From a checkpoint of a small mixture-of-experts model trained on Wikipedia: a variant of Adam for the experts.
Below are experts of layer 9 (counted from 0) of a mixture-of-experts language model. Rows are named router (the router's row for the expert), up (a neuron's input weights, with its number), down (a neuron's output weights, with its number) and show model dimensions 0-191. Each number is 500 + 25 x the weight over its row's rms, rounded and kept within 0 to 999. Numbers have three digits each.
After each expert's rows: a language model's description of what the expert responds to. This comes from a sample of Wikipedia text that the model never trained on.

# expert 16
router:527515548550516499533481448520496515453478510464535527518510512522484451518470517490476504507470523562508512558498521476503534480469464508460546462499510509499491481470522515519514468497500499482490496497462500520511549459472477499511497535514512489504518545512475520486518462472532538480497520507541512489484519530508506475462488503464476506508521474465489490503545489441506479503503547512452464505479518473541517517538491517536493504493489504511469464525479467496495484540496527480540500522515497501473484519552496486536497533510503498475480474488510491510478488508466545555
up1:507483496516445503502508516493492440493529511479488464483476481485479494478513526502528448481492497442486531494498501514504495539513505451465501478536510522513524509482525480507545453479499523515478511493513501488515464520513532496491449468528439492462506508507464518491507535537486490489499457500525495514491507478514469455480553474544527495508507493522483524453472519593474518500511511513488563514485487489480495515491493546549529458475504504541503476535495492543487456492519538527510487502464496482487532498483464500509521524484483492519496481492508523523479521478476516465
down1:488504494500501479513501501521523498512492537482473495520464489514474483511502493488512545498533485516457519494504520499505497487465521503424524520482542499483489507472523523502496476508506460495468491489490548481506502540529480501485522509485433505505512505513506527491534589492479487531523501482443481504541496472513466521524549542504520483501506525530506505522513480472517525515474449459478498539514501481484489533477522548489504567505487511502506514473486488536503534517575465502509496480480488481453473532496504447539520458477463476487529463497491501495493509497505510455
Description: Hyphens joining compound words, plus opening quotes, parentheses, slashes, brackets and dollar or LaTeX symbols, as in awe-inspiring, Kröller-Müller, "Paper Dolls.

# expert 18
router:465474494472526476487484491515466510513512488537527471517479535500501516450504485537525522545458543457556561511534523520486474491568534512468486476511494488479509468505504527481524468496545489481469464481504522478491521531492521540472529551459503500527511506501469497523486523517484512534499512465510542523461510503498507516491527500457504475500457513497529488468515524469457484500525480508518529481496526513497544496477494499506477531494496539498511491500480470492537494495503468466495494473463527458555538505503492555519488484484502513494471478457467521511480489485456497470
up1:542498478509555463487497493517533513528538479507518485433532507497483504444513503511515514514493537508512485484499555477510513485511497469513513526490564495491482507460528452480521507480489525532471496489467493472484510460493472489485511526475503487461489482493464534521512531466467503528501498516471496499551503489469485491499480481498491461521543484498463510468522533509534498495472547577511483539463503498486483503508509506454476519493453473464498506489482512480548523520480487478533508485475494480541510496490490511527467521473552493504535514559479504533453505519504481484
down1:519493491453502484479539532451461523473520470480440487531448533498530507500479542545530510476525494520575496470501504486485501497543537507566475497519501514493459509455511500518483524519500532501508460524503490517505505502485517456504562525503499509517479517484539516499498486507502484506491499493496565478492513497500515474514529471482478502520502518533465499491444471502511464476505487543511489540447495492486468484470499500493459494511504484520501451473518464511467486495464511516517540525514506465517512470540488491452499531478491524499493467505471466553501487515501492492
Description: Infobox field words and bullet dashes such as Total, Coordinates, Date, Length, plus is or a in descriptions like there is, has a.

# expert 61
router:482518470500536501462507485521466556499469529451515526529471509495495459499506497465518494517509515482489521482511514554477526505501522485531495515487500495511458518466487497456487483498532455480548517484489530498483564514465551537471486501486546501453506534482509484463497515484462479480533476538485518556484540492470507476553530506508517472533464484520516471494501522496520466474494512559478486526484471492505491506521491512484487531484522527505519460542533530496553522530532518522471516492496524535514464496468516511522487470504499552501512492486514497523545491502506514491
up4:492493504465527531509543497506505507491479488480494540522528481486470543445480498490523476543516494478490451507495519489511509554446515472496478436519523498475520500509496485483541470521481495472465486496531529508506518500491498498476543469522468504509495508490517520492527451503517493520496524508496485456466440443516485516509483492480541464522517502510491428455489501495455462513489485454481518476487512491552517509507503486514522474539511507503546513496519493529476476437533447466517474508457507486510523485463480483473489519500477507482474513488512534532523502525464498499
down4:512468549490466498528519530523494526529510478534511465523471472501562480524529517492532496468545527489514488525478505509462496518495525513467452489540528511480521470465539503508552514521477490485474515501511486500462472500531510481484510511518532521489546521540422488481501518501498511476498507519503522515478490497495512466485499520483448487453483462510490534484489500461463505488483507498510484465561486492490497501438495458500510530500476517528466499516501504454554487518501478490486509472530514544514544471524524477489504440492465457502496505481514531498504465493470491517
Description: Section heading markup and the first word or letter of headings and new paragraphs, such as "==See also", "===B===", "==Early life".

# expert 56
router:531501483469482514466488491499497426512543490528473505529517506529533522448523461487511482491489508466435453464527502485514491521492491466484466508503512506476503479475498511529492471473511556515499486483505508529491450547454501522507527472460486482512477512514507529482523532489474522510490473499533502507481516469543505516536462531524513515511532458520522478515530458478486486479510496517501532476525544476496494464428488503464514480539523496547485458506482498486526467470471493520514486538496496505480514504545516498511490522504493481466501511458509535484550493509507459481
up0:508460517490513514527548497474502491522502493493502556516525527489495515487540506500493485523527533566495502429483474481485498512494514481521465525537500493543532474479456467479497493517491519488534546466539456484480454504516508502495473466480486480464482450508487492496519530461497504475512505460493510493479532540485500524478528513534524463485511475471466508423497500524482498497514511500496513482530490509441507527501498469520500506468487519488478503473494494524482543477500506522461483478481496475524517515500480517453489491536428489473458500491537509521472488511490503437
down0:499545484502516491504473448516509484500518481514513500497481561506504501461467497505509490508520500522493524513501540507491498482503469519481497484419499501464477518542518536522534514487504503486512470520502494510535522504488499517544492503474470470539500474534477501456511510494477485492477448461473529562481495452469479491527473478505453514492473511558505568490523481458515561497499545520489482466509486548499445486504518480506477507492485513499509533489517541521524487451491532513486480490517509511525481513530469477541462488482516491510508526512534476525512514547465482517
Description: Adjectives and adjective stems after articles or conjunctions in prose, such as new, small, high, 'tight'ly, creamy-gre'en'.

# expert 20
router:496530479485487518511502468506516504524505518489502536506493505532475500527521455470518553480492500530507495511476447559537501526495512505504479509514538463482541517544512497528471445456474504471484462503440509512551544498458514488512482545483525518525562538501497486511478508471484478473474524473513471505556499528494491536503526500485466542523467506512530555531519502495469482479478523505526521522504514535496477495514507523484524508503541536503517477522501509512516521520517515528493477486492509506463549518544502496475475471457527526482474468458536494485494491488502505535
up1:457466519468511483498492510508509514490497507498482502528470466492481478514495534485540529468500512490505479474476535543493460565484456482499457505523522526512499496510500499508485527521544490466476484505476509511561492489479509457558484480508514483517496513457504493528549475489538516477527511477482526501501519483519495514511508473495501484428510441499514495476503507469476511490501533431481459483504505525523496490458525454498513471496510498500483487499489508509492533541490491526515518525507505506507531536506485560518471482478574474528483521507473544528476507489513571498
down1:511533464480519515548465527481517492501534478523527501462484463501512482529450481506512477519511484518515498534506486464500468516480515474495492511488501491499548496503523459445493427506513519504489520544490522533517481458490515480495495519534503505501495484500488501514522499500549474555520478501516479544479546550506484511553512489518472470526501560484508504478499506490521503518468467522518519518477490518485519487523510497478501503538473439447519508500457475477474493517517520539517534500510508492487454517484489502556502437479455479529515503514483533514495449523516480471
Description: Numbers, dashes and spaces inside pipe-delimited sports and results tables, such as win–loss records, scores and attendance, plus country codes like FRA, AUS.

# expert 37
router:516501493489520498517518489504522532511474492465489475471462486452492489498488509488498518480525518453530549488539469499489495492513542505459525489478509481504501522489488522528500521481489464482524531505493488544469544511483521509527479538499529463504566522498521494518502512540482510492536512472470480517497481522474486573487517514503445492509503531498537527493492494553502527514499532503477466509506469541522502497497540517462468549543516513471507467528488502473483480508482542520511527463489525465485519528512539523431514509511493534526466523486520480560464530467521518493
up1:521484551522522502510510536526512501505506477517532525556503485505497511532526551478517543506531525486486483487519501529469519471544491504475466471533454483506511523484511446494475512542508507496503488550501472509476501534556556500540522504484520478502469475479512463490464476455507462508523519517505489457542528493494495502485530462512451537459512492548516497516516529501520524504511511526484546497468498522507491515504547496493487529524475520512508526515512491482511484513474500509487482463502513471520549456508526567452512491476474479535502510529505507506468491467516472535
down1:488527511576486477456505499500507507519454508524520495492537488492489476490501473495503491480496521555512541507492485487537485476526485534474493469482468484499489522487460525522498482521505466521477536488475529461489511478523504529488526486471499478513509502490508501490528460561525532501479528492520529512512457461481489485520486492527546478508500477516487476522496530507480504515461497466438554494459515488508504573490502511506488517503469514530533500482466540450506519524515503449511505490534502509442463527473427493531502457480542479488509529491500477483485503489498479485
Description: Forms and pieces of "be" (was, been, being, be), plus past participles and some pieces inside words or coordinates, such as "wreck|ed", "in-be|tween".

# expert 33
router:507478496508541498462504506522468472561509494507551472473515521504515548480494472506531537522506502537460489485510526514508484476522512464529503495503503543466498490454552470519514469467471497498509512532510474474481494486466476529492480484521513510539512542549454505489500493495457450528500497515570533511514514498476496535528544479501539528505478548508501486472548516487502468502469481514523518525503521498489509490477500510517494480535539515514452462532465484458535499542489509503533499507500457509507529490503511539511496480511471499538466510473478494482503499459547523477
up1:499443481484494500510482516474504486511496514486473501532562486507489525492492483454514494504521457517492494469508509527504501502481547493456547531479484486527549504497507484527520539512491523495465491518491538485523498499497510472517529467466491497506526499578508470531520517518492476479545506522521498493521547488497482504522498507533524473532465520572524511477517501510496500518459512485475470499506526516481471482492512562519490516502441507464460521476522487494507472513496493469527458554509463496469479479513531499477489526487547478520500497543437506530515533481478469532
down1:501472532496532524493518467524516472458514485479499545485493474497495464505536520409476498503526468520519512495511490498494517550502516499505490484489527503514502493477500566532501495506515493458510491498486549483456541507542508491465506520494514512552480513512503491526538519494509467479474511491495521544504515469518518521522486472486458459516496430501488476485545435538509475485497513494499484483476476485471492527454498489512459455535467484474479474480524507506488489506460488501522501480501439522496503506522476543520518482497551519507544495492524475509510521531467479462
Description: Words in sports results and seasons: ordinals and round, final, Cup, League, Championship, medal, e.g. "third round", "2nd title".

# expert 59
router:508490483455494467512488516535534502523499515489537463497511520505472531465498505519467521501515505482486477464531487523506460472507525498492485498532457539483524491492495529480461489476528468502497476489515504479500536517454500462495520507477495526481486494527538477522458516500472471493530514476469530478491509483484546481518546485490486508547471504537515501475510548487468484496536479496480481497474505554488512529500514525445482493454489540568500513499510553467509481508542488462492516494520538538544473491520482507474517527490484551483451455454475488485476482537483520527
up1:496526496413465488481520533513461518493482471504520524536491508558483492480450537485538508523526475493484483492529475545527491489504505528525496514488469514497526549484509472499477501488477501488453469499524495516494492489527538491470447483489514481507501545532465497482494513487492449474493472466525515521509492454483503501508487495518508451523504539503435548496539489535490486507476511556541501535472495493494499511509539559498524478553536484528504506501499498495498489488463548490502498512481536511493532497500548524529494484495485495462511510475492528510507515475533466515
down1:485481516512504497507561468493460535482471559467510485518539531499520462489492490531476504468514511505511478504509518463477525474515508477509511468484494495530492514500518479532523507530562497495502539541531497498529453454536515466478486472539468440531511519511514513468497485487518551493495512479417525512531501489507536428498489500538524496488504489504482540521475487505505501514540506482513499521508524530504500486517521501477535491472495495463532512526498446512541504513508481509489467470476518503494537493512520510536495505567506487510525542517487530505488468472523492531
Description: Column header words and separators in table header rows, such as Title, Writer, Producer, Votes, Total, Date.

# expert 54
router:541500456444505526495448486494473477480523527501529496505492468501510450451537481516519486517479505471509462495510533527494506513519504505471476491493477514505501518515527516538533500508452501455488486501450473534474451472529505530481554483480504470461515492487492528549524486478497533496510495500514515512524522551520486416526487523508484520514486501487514531537467484518491480485546518527501528488500545484471467476504467494474510459477496513526527501507499500521510504518509475472508489509475532512515455490514461484533480479540475486503542531463482493481546454475521499479
up1:443478482517531496548506497468507549497502518505482549495512508535536542505510528466506476477486510513524488531519465463494489554501478519509465491561487504534559525530504463482507494508547479511490525514502487492531521479502446507527493485533506509476473489533496515530514540529522518509506538532476490482492504481506491494464471502506485483472525502521555460512465537507460533532514537488521442510478497436510499489530488495538513483478473465510487542505504531486503504520489514506505507543544487475461502447472517514496500523468502510503509480523487494514498480458531536489
down1:490489498517493496504508428483443521437490493486500500511490520480531489484473494462457527525513545509500504524550490431464485549500487557482501527473516442514491515503479490503506496496487516492520466502481505497529512458441532530518522506529526477523492529490509463493504502550487544525489551512544474511523512470475474476492455492479472528477519507512475501467475549495512479462461507526506489473520527483515519492485475512487507537479524456521502494467485478491505479521545486483520524529493499499486522469477478501517507529512502524488541517504494481547487461518496506457
Description: Determiners and possessive pronouns before nouns in narrative, especially his, her, its, their, the, as in reprising his role, injured his leg.

# expert 22
router:489505531461438526510509504515503437509554469517471481469507506567532520492544471450512513489469450497486465479512512485477505494465503469506517512519506524488517523464467505498494485535510510500482495475566471507510489490464485515534472449481462518520497495499497512507501499519497487515504482506504499532432506476483491535553506483514497518509497526522540499479497484515508460472507492475502523516502514498489546481483511520514507489510552471547454500509506495532460507504511484538505527522468457473505489472523503510452530553483488474530534512484475531465515513506456474475
up0:464483451474534495518522500457500511498494522526494530520525477533495493507491518512506501522499496545536448536528486485517505501471499474522461535490510524486489493526526466497537570447490510533439487527541548510504509494483502435502486514546488499521540505532466522464542549444520501474500539526521467541519498530472473532460482474497560511512461516489521501487522487495505516493516474497506539498496488470494494494489511500480482473522459519520505527481477487500516475524504472509512479501501493514490522501509552477502494472515508487487467538529478519510438514488481518487
down0:537495511544451487540463427534504492496486435491518482463462478490510505473544442454518478514486462476490536465516478512507502535487543504490473481502512516468497464525499499547460508510487489499507489482496508472517543493518488517525533478532516506502504502531513477448524465528459506531458490498482516494521506503503557481523479476496470511489524460524456525487517531513497493482508503544500486528502518511513535489520478492481500526496483520491470433487499513492462531514487505498516480521530498496534449458520517533471461516531489499497520503550496479477491458495500502495
Description: Abstract or common nouns and their suffixes like -ship, -ment, -sion, -ing, -s, plus nouns such as development, law, control, education.

# expert 25
router:507507503536515495542516524468493467527533538533469487486530515491478512456532501499469481500512488505495512515518486471519480518483469490525487520495513491561516511515506472501496487524527486524485522522516489457505473520551511503484478461529505505491484474523499516493494484515579510485513465497488433472525534517529513461468492512532532444493513507496550490503486494531484521549546512485527522504493476501487502509505492486498479461464487510469511546518508546503472515462481504501461440531502468479513509502459525531454473527516482522484496468505460465553466470487503542519
up10:511475476500517473517480542471457495529508513484463552517524494496491531473495459526490506516520523511490504508544509480539533508512446498529509539501484496522491499499497467502446505515488483461474519526476439505491473512496520466510509474509526507476494502507515487501470530475535515482528448486497488493496537513514500460514508472536511471480522502445495468533506494510474496523510555516511515520521494503529517464520473481472494480469487529483476452505475557534483518475509513510480436569450478496496488480520506463449510492493500499480493465534443486533465479517476504519
down10:502491518489515525443543466488492489499523485471458455558477488524540491518538536496528498477510520504515458509481464530513544513504511523514527531511497524458486489506495533505504523507482541486497515481465506516479535516534493507448478519486538525496525535500509504520500466542480551481501529482464510547468456481478530532512469502479491542524503478513509503493508495498517505494469515565524504471481538506473484493482510495472531530536528498512538523495497555505469525510450508445530527481520493516479469518501490507528483498479503474501497539475528484504533561533501486517
Description: First names and surname pieces of people in bios and sports tables, such as "Michael", "Dick|ey", "Philip|p|ov", "Shee|han".

# expert 28
router:500458475466454480441481485535517482489521497495523478524462490507494480469537470508561500515575496495474460474506527531525484456548500471477508523507498505498475521513474497493531540467476497538478474468469509527484482495501492511477535500466503472481534483467497529529503519461532519511533468516465479495497489474465470474507484515483520504486458460493456539489522483487519523531464495534489524504479493473481480464450524535507494499521501496483513505454512474487490499522513454500488493476453482538481524471504473441516491466537512493481517531497489468492510488502497503538
up1:503530531541546516483517507512514515501496503511461542499482494470476506493479450509504500519442542486540487497475505539495509474496495484512507535486484500507503505488468521466477491514502469444519499475525506457465502487492522505491516488512490440478499515522489479499520480541470490534510486449477499525488499491503503510491535487502502481497479495476466465505474511487502504505494464510504493442520519539596523505505467534494517515468483517537546490481504462509565532462528467520475511493490475505501526494447534536530484516481466537456516481534501502515485483480475484435
down1:459514476498484508518508499481489541489536456518502511497478532497536464480540525479499496532460530459540555511492529448489525507520511513532476495489433513494494474505507478493518519496539489480495490496508493480482506511519495500454499498524496517531553511545514494496459525523476480513474463504476514501532459492505519547447493473510497505465508515456554491455488523530472492461478511503505500532494495490482523470476491423518483483487510512490493527542484534523523513500499532484526465541511517469493521538484506513495521529536492536496537478538469508500544554495513494516
Description: Articles and prepositions in time or setting phrases at sentence starts, such as the in "At the end", that in "At that time", during, until, after.

# expert 0
router:496485484476502504511466467487517544464515454482523459512452470484495495488468489486529521511530529499509507445485465510470518488495460540442565531570486488557492502489561520472530495484499494502483445510494487522494483483487563503491512536507506514474480490481463468472507487508501513482496501486490502493549493501506480548494461487501484469532501454524481524475508484468488491451481506477521533505513481538488476464510509460510469453495510554522485478501513476483508487486482465500520498520524480531515525480499487506550502466488504472478523507529488544529480485509503496492
up3:496457532458536477531469503519466528492530453534473511467498487490527466497483502485454540505483452468508542471537510511515549513533511504498488514502480543495536514488505515462491528505497483490485481516508431532491471510506463515531505493460545501457526480478474481512499476486527521508518449526464465536466501446536472485545485458487486502498500502493452512517516483477485485482485488496526518529509508498549504485526470515493526515557514522511486508499511510530487508457537502496484499526517491532510514499531479480493541514479541498491539547536469537504525486526504506489
down3:477510482531534509487510490504482514489494559510475489500483510500475469495515474492477456487496515522453452478455486502476510511446467508483495454502543485479505530517528502493458488540542480533495511434481494479488490483510521494490492512510502490500516529482483525538512508511493556517475477475510512515543470554514492492513494520485554453482484498465489508493510537489496544551527514455468486483515451567489453506529460520467520502462491460461474483477506515508477509549504472508501527482503475541496470468483469483521482481519472489513507498470525502517498505541472497493
Description: Prepositions after verbs or nouns, chiefly infinitive or directional to, plus by, into, against, until, via, as in race to spare, helping them to.

# expert 10
router:512532459491498524475539498482473479508469543503543487495537482505507495470492467529492488502516483446510479493458550484497527509483499500477524495478500460465537488478504471533453544476458537546517493495534464474486502500497490514525492499490519490457533478495512510526513490535544474528486478503498500474510470537532493517498458527521495514484520520481523509540462482486491483506515508555508488492537466520502503465514508524498488500463517477463522541488484485517436500513483497484450500451453484506525438551480464520467505484495514511529475498528474541516473523507466497481
up13:510494516482452498498527506503471510501480493485510482562451497485522517497488495525560503481494537461487501534536503592503552510500488507491498522491495472479504497481490546500517516494476428481531488535510532526490453482472433479494510486486495497484497484472462490502509536524510517494524499497471445506527476493509476484535465507479502550516525465499479467516488430467518506532478503506454507533494504491503487475547527506523497479502513518540513488465521493510509500501505507489476495508500522497511523538472477532508512524486440462483481533492491473504514453476486535520
down13:511473544501521501485549462451485515539482478523481463448500530529519445487506544441495480501492502498519475543517514524529487484506510506457554486505506509503484498537496473538508502515480518553457509473506511518514503507486538495498504506494486551489520483498497483534451478453483489491523554484523463485497459500514546553500514500521485453490442532465469503525470484482501502530453463483539550530491484484489485486500486499516455498527473526519527515476521490495505504490498446487498480514516536490509474498490528496481509508527482523500474455485489526516492516507531478513
Description: Pronoun subjects and their auxiliary verbs starting a new clause in biographies and narrative, such as he, she, they, it, was, would, has.

# expert 14
router:515512489537500509513491477512505551464495510522502515475524516487513516533486511509486479524487465482490520491470457451501489477553535461495491500503534443452497525538474497543481501529501501507488513546486482522533507469522510526542529531502501508473483491523512480502500460534462510476480543482512510506535503429497558478506456537471478463535550472531506476499446510490518478548495545517476475458499507470497498501511520488496459523452476455473511514495512493483497516462531500472479501461503511488498501492500493493512534542511484525499541472516512493497542498482529514526
up4:467510519528493513546535510527436486499517466462489509486504475520529483520491507520533504476519483503486498504474491508500569469535503499480519534569458493492526482490499586509449474519502530510478490530484446515526479480512461523550519519483509486468519518536475492499525507542539513473515507495493499487460534474471516519509496512520512482513545494474512475505485486499518499530473468517477505473468526487513506460508471520511486486462490498468469545503480505538492516488479537495480481514489479472484527497478468493469493564483465502490557478509451482492507499519501508531
down4:540445508519504494502504516471509516470477479462522474516516511480545482495493544503474495603484495527481494463461482517513516499499519538471539503491503502512521493474470501534510516547477510526533517497504528488525512466524472509470480472515493512478465537496515486510486506492493492499532517549489538507548556519529528507537461498476517513509508510481479511493497493492479487509485491511481509486469450539488472458465536533469492515519468476554525542513537452542506522499503466449524521508504519492504535523522486534459467506513484538505489479509471517536496516506490513505
Description: Function words, colons and title words inside titles of books, songs and works in bibliographies, such as Feminine Persuasion':', 'the', Love, ISBN.

# expert 63
router:474535514483508537490522509541462468514507500506480462463526483479502464503492520514476530508506484529494484513487519481469508474479513471512540535505456578481534517508467458467513518481475492507478537486545472451473485471456502507492493472499521491506506503480503504507497483507449489522498508523489469488462466467485483554481502480504488524509476546513516472454446530476546470468496498495493546493482507510525542539531492500532529528502534521531501518517462493487529508523526486501493544502490491499525478431483479508476486515483461515541530523501515511456484478478527514482
up1:462503503490523474464474493494519488501503485474449530493488489540515462524496465516484512506484509508460497536477474472478466540474457548509470516521496495517527518503485490513517536530551489444492530501478461507470496435536502500522498530513471490495468513513511554486535506537508502505518503481492477481464492493560532480513510484556525488565491493490479483533500495512513518491516479463468483511533486514492476498506488499501493486478515489502489468499488540518528461454487531475489512526519446505496494499537502509508477493498498510477493543437469484494470462481448556467
down1:488464525483487504504560505545448509563508484485511509499526516517488491524514502481448475492522461503491532522456466481502486524528482487503513492532441541526518486527484500463491499533505512516519564528504491490455524497444448509518495510497530525486481503475531469478524532548519505481533488478505494512468464471515531498501514514471510507511496483514485493495512509484518502510508494484532479461463509514510517493466492494513487567461516457496490502530458459507465512501503501522475551490514535511517538497459543494475479445494524478491456534523519511480480519514502536521
Description: Head nouns after "the" or "a" naming a work or body, such as album, film, series, version, station, Party, song.

# expert 44
router:523526491542498458505484499560495475515508506492486522512544513485501524491497486510491450536460501496537496468524500515525515516482489482521489522478517439517466518512499485484465487496518491520518501514523501413473494482503516486493493452507495500482519495519513524496482514501520455524517486485471491483504537519521467497481509484533537479490481496500481475479476543533474526497497519505508492507522460510497472527508502488490494476470510485480545582492542543532466523481496484482476496499504461512522437543450538555454461493493494535522501492503474467528455539512480469502
up10:478500474485519490456512520475502510513534532462468508459496475522483519490466514515491484517514503476492494529524505493497525523495456484516492496499463524533532511524510511474470533533483498504426496487527492484514514505484462497529475509500515508457515494461503510467497536494533497467491505493482491504499485487510486507503506495484546463503497526449501491540495456455477520553533501539519499539488483523495509487481537475485554476508519472488487512493502491508510519509411523473501516505519425495475498487471470511492470500452506505435562517483496526499491496466536558538
down10:549498495505509499478527490461469451492519490486513529449556533492475501539507491517459521535538443501502503549496502483496484512503544505455493494444477525494560483535472471517516534539461501527464493468512461487496533448486515499516485514522493510483468507487496497446504507523462430541497472531484507492508487511494487507503478518521493536487493493481527471534474513502477486517528487496511492498486513488544454504485527479519479512545492462474520500539442468509485537511477499491485500496508466504506484505507481521496475468463508510467506501488484500492458519449513534499
Description: First names and their word pieces, often at article openings or in plot summaries, such as Mar'tin', Mauri'zi'o, John, Graham.

# expert 55
router:508509472446483491433474496506485480482528484463458479508445501497526488466498475449501510487482491446458497502550547528498509505504492458507500501483472514509483500500526524503516487516516511448525478526479552527529497485483489509497524496480493464496455504500488463507530476501462496529488525467515531537473520474466499441554467474541487540492518462517469509506495457462518492481507495511520515474490524456493491457501484547495497460518490520508508493507482484490522469482488469504512502503492466521502495478535517537545490504488459456498528513480508456483534474537501522470
up0:496537512487466494522491517538448492474503491496506554484530495511523472489465501531525487445511478491482527480522530474500503468472482495510443546495485478466501528477535511485559486492521509492467503544507494481548486475462487500530504514485477514507525474485488507488504477513500478485515500499526479529480540486526496458484473461516487484493496507506487531497525483498472543464498500520564505514508507455501526509478512441497432485496494510534487520480518531548483472487481531483549500494512457503516512461509567543540509507504491516513552491495457476475504509520481530470
down0:497551449495518500485519459482503477476498499446474538496515432513497507484465479502452481493488504491521499487498533515484510501485525506514506519510509512504536497517485514568579488474543469487516509488481523491448478489494430465528485511496488493519520478465546519462503522485501466505455511471513501536503492502505500534489485488505503473515475446564517507492522516550509548472519518521493525503466472516482491516455510510549495483495501493522531495470512500516499505496512486527476508475505488535469520478469468464516491444520497509488479506502519485545527472477458504472
Description: Articles, "of", and descriptive adjectives in analytical noun phrases, such as "an important", "serve as a", "political allegory critical of".

# expert 45
router:501515502548475532521452452502510540446525490455514516501531538497462542537502516539476521532497480493510486507483481451507472489455492491453505478521492510461477458519533497515540504493490473507485482484483528538471549525507476519511494491502479492560519464510490474457506550485494477508469502505527516507503448511478525499520513529490478528482460519521488486483481486454473507476495535487482517469469512476536492457523493465523466482500509482483487438528464468515560532505499504501496515500480514462513491523474494457521506495520467478478497493480509513476504514481499502553
up1:534493501515495505505501485531495498507544481500513478517471483516503508491505514473524483496508489500482468497503494505529539496492512529520464496498498486498483515504483526483527552550516526547510528486507499529531493531510507457477470441456507509475513474525486477507493495499491494526518499485495493506480526458448508519559494500487493508495494442507473498517481475491480535456479559529529491514556452515505546506518484520490536486462548495517480500497531515587486565512504502516506515488453516522500463511487473495540513532525451449465484483512463509505531506554481481501
down1:538535502520504481532523487466514453442530490478530485484489498469556501509520550501480514502460449486454497472486467514479462501507518516528494457544528522460519503489512453508515500522488494500503499514521521527492545493525485512543494484509514491472496486483465499471508529426510477494509517559505515479523524498492508506502540496503521508528500533490504505463521517541484526534477488497517504540495502495551523527507505510456489514523481488538469471492506492505531473507546516556506502484461472502538540475514485487460549509470469490468483469498504503495516535508463455517
Description: Duration nouns after a number or "for", such as years, hours, week, period, plus "as" and "for" in role phrases.

# expert 53
router:521506526533508497538532524510498487542545531535509523478489505479521499456529518536476459481497485475496522472496473499517478523500468498532479519483534466556487506498512534519489472504496527532519540535524493454512457521554462503486490461515499504491533492492511542516441473541541514479538465518476493483540516508533533459484494482531523474497529496501520497495499512537481531526513537464528534493523457503480504505498501481478497469453482532469492532499504563509464506499477527479502473505500476498463477526492509505461472523526522530483478489492499453525528506521474500538
up10:491489545517471498535521509437510501488523521592489482497507467504509497524552515470509496443496472492488472499477502494516529532464455496504497530513448482508489496483475509528544501499554482508524518489535493461467502486507523511514528501540507474497472499501490528474510468477498487478497527516512479497507455507514509470527502513516507506412463490540545554509521512529488530500469541501517503561443501506506506517501522511521509480477512478472489514483505517498471488520485523497515521503500454511519505471526496490522523519477529496550484499499490484508479526531507460446
down10:551488530483522470552498531513489509512492477439506472468442509512513504521521504484495498537514535502513523506516478467493501487544545492515520484492522514484532550497505493522535522497498462564478481506468530514487534507471496517485480524487494454471503507506509497544520505533493514496487530521496490518492495507504537494513509533505492537536485450504505546490499505476525473510515537461485501452537560474473515525505501474478535490514545536500536497555511500517496542481491475463447487486525529520511480511514494501514521505498519496452550497439468492505495489451502535507
Description: First pieces and syllables of personal names, often South Asian, Southeast Asian or Turkish, in cast and player lists, such as Ka-jjle, Steve, Tr-ương.

# expert 48
router:516485529531467492520493518459519527532466525488484548485516496520458494500476513465509518526512530488486516489476528496512464527445493510489509507511513495545504528466527494433482519494480472495511486506534540511505519445491522476502500516502473524484487491514512508492484524478481565550510529547497515488512512533461484520516485525494492481465475501490512451524509531548486534536495492451534482518474507458511503505517495510555478511478520438483509517466474467498530524510467475507508495509516516508475535490480467532506497454516447462475482483502539509457524512503533457511
up1:519499497523503522516503552515503435540496494466515512520528536485488507516507503534524485537484510469471526440501489531534536492462513518539507486520522472471480497540465493479487469490503525495530484512492490467495473465483487493492553522463491478509464485561470542526482493536489519535507523509518484480511480465514476482512455505500516474519505502495429496548508521493499492532502487497453468474497455510534494544516507523497548482516526522515504517544544515515495473445519500552506558469495496492489479523476501520495463482487474490485513514494515524519486529497500453514
down1:477421492521520480547452570550552442550514473476539528507505491470495456480527465443464480518484502539492485488504536488503491521510516482499493500496525495487502546466457518486488471538540495504461484517490537519529461479509514538499529444457529515526510520516553542515505514491516503519526494480531487497486500498491478521496500522481491494501516457474524523490499497459537497518480524496478502525511525457512551496519501534507506496511502513501501467491488488526533507542514511507493502473454474525490500510539528501511477513496483495493494511522505478520493508493451488482
Description: Individual digits within four-digit years in birth dates, lifespans and date ranges, such as 19-9-7, 20-0-1, plus en dashes between years.

# expert 27
router:491446464477470505490473494506507467487504489486486509484476498482468508474466547464491507472513529517532511461488475493462465498469529477525498502481476508498458530525506500516554538523481537484484481535481486520456474482540467469511525532474481534517472481478536462511505494454478480470515483503514517496493459463501511458490491502518478512487520464548488497478496506540511479536491518535460531515487507495472464472478489490533511504535478499464513502468502485478502461508537481537493513523527476527465528469497459490502450499511518522464539516521469517487496487508578490545
up1:462484500499514473507499494447489521516466520468501557513470496531513481467489520493509494478517538501531539521528531475537483548507512480490460469511511439495491539453455496502508503517511531483467488464523521504513507489493498464552471472494521512484525494521535484498476503516532493520558499507501498539475510527522476500497490538558474469454496486492478513474503493537469538483475514532491491497523446499476501513444509506518493472481525484483471504490515495525456507457490503477516457490466524437518465499506519527488482498518507447485519556540508487510497477501504504466
down1:541501536517505498517479498510480484509503490512484481517468492486468488510504525513441479516489525499481499515451481518494466550508472505490499505488483556494503477520488461503446511514485560500523485515511485508496460510472454474503472487543523497510514526483513545494534471496482548494512485494489444485536422532495513491509505484436524493522496479492535506528506453506504464539454481467475502527488490481509517498533533521503502474523553512517514466481497465490496475495502465525485506485511477504457546469520496541506489476447499463499511489505524461484432530490503495481
Description: Prepositions like in, within, during, throughout and on before places or dates in biographies, plus place names such as Massachusetts.